config.yaml
balance_loss: 0.00267
router_z_loss: 0.0001
n_head: 2
n_kv_head: 2
norm: "layernorm"
positions: "rope"
tie_embeddings: false
beta2: 0.99
Below are experts of layer 2 (counted from 0) of a mixture-of-experts language model. Rows are named router (the router's row for the expert), up (a neuron's input weights, with its number) and show model dimensions 0-159. Each number is 50 + 10 x the weight over its row's rms, rounded and kept within 0 to 99.
Before each expert's rows: "gets" lists some tokens that make up at least twice as much of what it gets as of all text; "mostly gets" lists some tokens that are sent to it at least half of the time. This comes from a sample of Wikipedia text that the model never trained on. Tokens count by the router's weight.

# expert 8
gets: "es", "ia", "ation", "ations", "ions", "ies"
mostly gets: "ics", " series", "ations", " work", "ities", "ants"
router:51 51 52 55 61 61 35 46 41 59 35 39 61 57 50 55 61 47 48 58 53 53 56 40 48 30 57 47 52 41 52 34 41 64 48 37 47 53 60 37 55 66 39 63 50 59 51 50 36 55 44 66 42 55 55 51 41 46 69 45 45 61 45 49 47 52 60 49 43 60 48 30 48 38 56 47 63 58 56 45 64 35 61 67 55 61 48 62 58 37 63 56 62 35 44 46 47 65 59 61 56 37 54 57 64 48 52 51 27 34 51 49 38 46 59 68 61 44 37 41 44 47 50 60 43 56 66 41 74 44 50 58 56 59 12 63 47 54 54 54 40 39 42 39 48 35 30 43 35 49 43 25 49 50 50 37 54 53 51 44
up0:52 67 43 58 57 52 49 59 53 58 54 51 37 43 48 49 44 39 45 63 40 51 40 64 56 48 50 64 52 36 64 47 59 45 67 56 63 56 53 59 47 42 43 46 40 48 47 64 30 66 46 35 64 58 60 39 46 53 52 42 66 33 44 46 50 38 42 54 56 61 66 29 39 50 59 35 30 64 40 61 40 39 38 42 50 48 38 49 46 43 57 65 62 73 32 46 61 63 35 57 58 49 64 45 47 40 48 56 40 53 38 50 58 47 43 65 53 47 55 55 61 55 52 52 45 60 56 49 54 47 43 61 47 43 56 61 55 36 36 35 50 54 40 31 56 38 35 35 68 54 29 34 70 35 37 48 38 37 38 50

# expert 4
gets: " that", " which", " who", " all", " one", " \""
mostly gets: " that", " one", " all", " which", " more", " where"
router:42 53 46 44 63 55 59 42 30 53 27 55 66 59 61 43 57 38 56 61 36 62 56 59 41 53 59 40 41 49 45 54 43 68 50 45 57 49 68 41 43 46 48 50 45 64 41 53 45 58 46 63 43 40 42 44 57 45 47 43 40 49 35 58 44 57 58 39 29 52 48 51 57 54 55 67 51 61 60 35 69 34 71 68 49 76 24 50 67 52 52 63 53 32 45 58 54 49 58 58 49 50 56 56 50 58 62 64 19 38 66 52 58 44 64 54 43 54 45 44 44 48 47 51 45 72 55 42 58 48 41 55 51 44 48 61 43 67 59 43 47 48 53 46 60 46 33 43 41 41 51 45 51 47 50 44 34 37 33 46
up0:55 40 47 62 43 62 62 59 52 56 71 52 48 38 28 57 64 42 43 47 40 56 61 46 36 41 54 61 48 49 41 45 60 41 55 44 44 70 54 39 42 34 41 52 43 52 44 55 70 55 57 40 34 40 57 44 50 61 58 48 50 56 51 47 57 68 36 53 38 61 62 57 46 53 49 63 52 49 53 40 56 40 64 51 34 68 43 54 58 40 44 46 38 35 63 70 46 59 61 61 55 43 71 39 38 49 60 58 35 51 38 58 42 46 44 62 64 56 46 61 43 48 28 59 40 58 62 42 42 40 47 56 48 37 66 49 57 46 63 38 30 53 39 61 40 56 45 56 56 56 66 39 41 45 45 68 64 40 31 38

# expert 15
gets: " to", "'", " not", " would", " them", " can"
mostly gets: " to", " not", " would", " can", " him", " them"
router:63 51 68 56 56 55 43 43 36 55 41 55 51 50 65 48 37 57 55 62 31 47 57 55 51 55 49 38 47 48 37 30 49 61 49 31 50 47 58 48 36 62 58 52 45 55 39 46 56 64 53 73 40 36 45 43 55 23 63 38 29 43 48 45 44 60 53 45 49 51 43 53 57 55 62 53 46 48 57 42 68 40 57 41 52 72 45 44 54 55 47 61 73 49 42 53 52 46 51 41 51 47 44 49 42 47 54 54 28 43 64 60 61 51 60 48 44 60 65 51 38 44 45 59 52 85 51 33 55 55 43 47 58 42 46 84 46 59 45 45 42 46 54 44 40 47 29 51 40 41 46 53 68 58 40 60 44 56 38 39
up0:46 62 64 60 47 42 68 32 45 53 58 47 57 65 34 53 54 46 35 59 51 59 50 56 59 58 41 50 65 45 52 43 39 46 43 58 32 36 39 62 54 59 38 55 62 37 57 41 50 38 39 65 63 36 38 36 68 42 46 56 26 49 39 40 41 57 73 52 51 61 55 51 55 43 36 53 43 44 35 37 43 45 41 53 56 47 67 41 44 55 42 53 53 59 52 58 54 39 40 40 34 53 35 45 40 31 62 45 51 44 64 52 43 37 48 61 51 50 54 58 36 34 54 43 50 59 61 67 39 67 65 57 50 64 37 52 38 56 36 46 46 50 64 59 41 43 49 37 55 40 48 58 54 60 61 55 47 48 22 39

# expert 43
gets: " of", " in", " for", " on", " by", " as"
mostly gets: " in", " of", " with", " on", " by", " for"
router:54 40 57 47 57 44 48 49 46 54 49 60 53 59 41 57 59 38 47 79 46 44 66 61 53 49 66 44 32 46 44 53 59 57 35 43 43 44 65 39 37 61 33 51 58 49 48 57 44 55 57 58 47 35 47 44 53 48 54 55 40 54 50 62 49 59 52 43 33 59 44 54 46 38 75 63 55 60 50 34 52 41 40 40 70 53 45 69 67 55 53 56 44 28 38 52 54 58 62 49 31 45 38 46 48 42 51 55 37 55 63 58 43 50 62 66 68 29 40 56 45 43 65 43 43 41 64 51 51 51 44 51 65 49 47 74 41 58 47 42 39 48 54 50 45 31 38 48 47 45 23 45 70 52 41 58 51 48 42 29
up0:51 70 66 54 58 49 62 42 70 33 55 42 60 40 39 62 45 36 37 59 67 48 60 45 62 38 62 63 65 61 55 47 43 54 53 55 35 49 51 53 44 57 53 57 62 66 44 35 42 46 41 39 62 27 62 54 45 60 42 51 40 43 55 63 40 48 65 42 48 52 57 60 53 42 51 64 57 68 35 36 45 44 59 46 52 47 49 44 43 44 43 43 50 57 33 35 65 67 47 51 52 44 56 46 60 48 41 75 49 59 56 42 50 50 48 59 65 64 38 32 50 51 26 52 55 42 41 63 62 45 46 59 63 56 55 51 37 36 48 62 41 57 51 62 45 46 37 49 45 35 66 58 59 54 59 56 34 64 35 45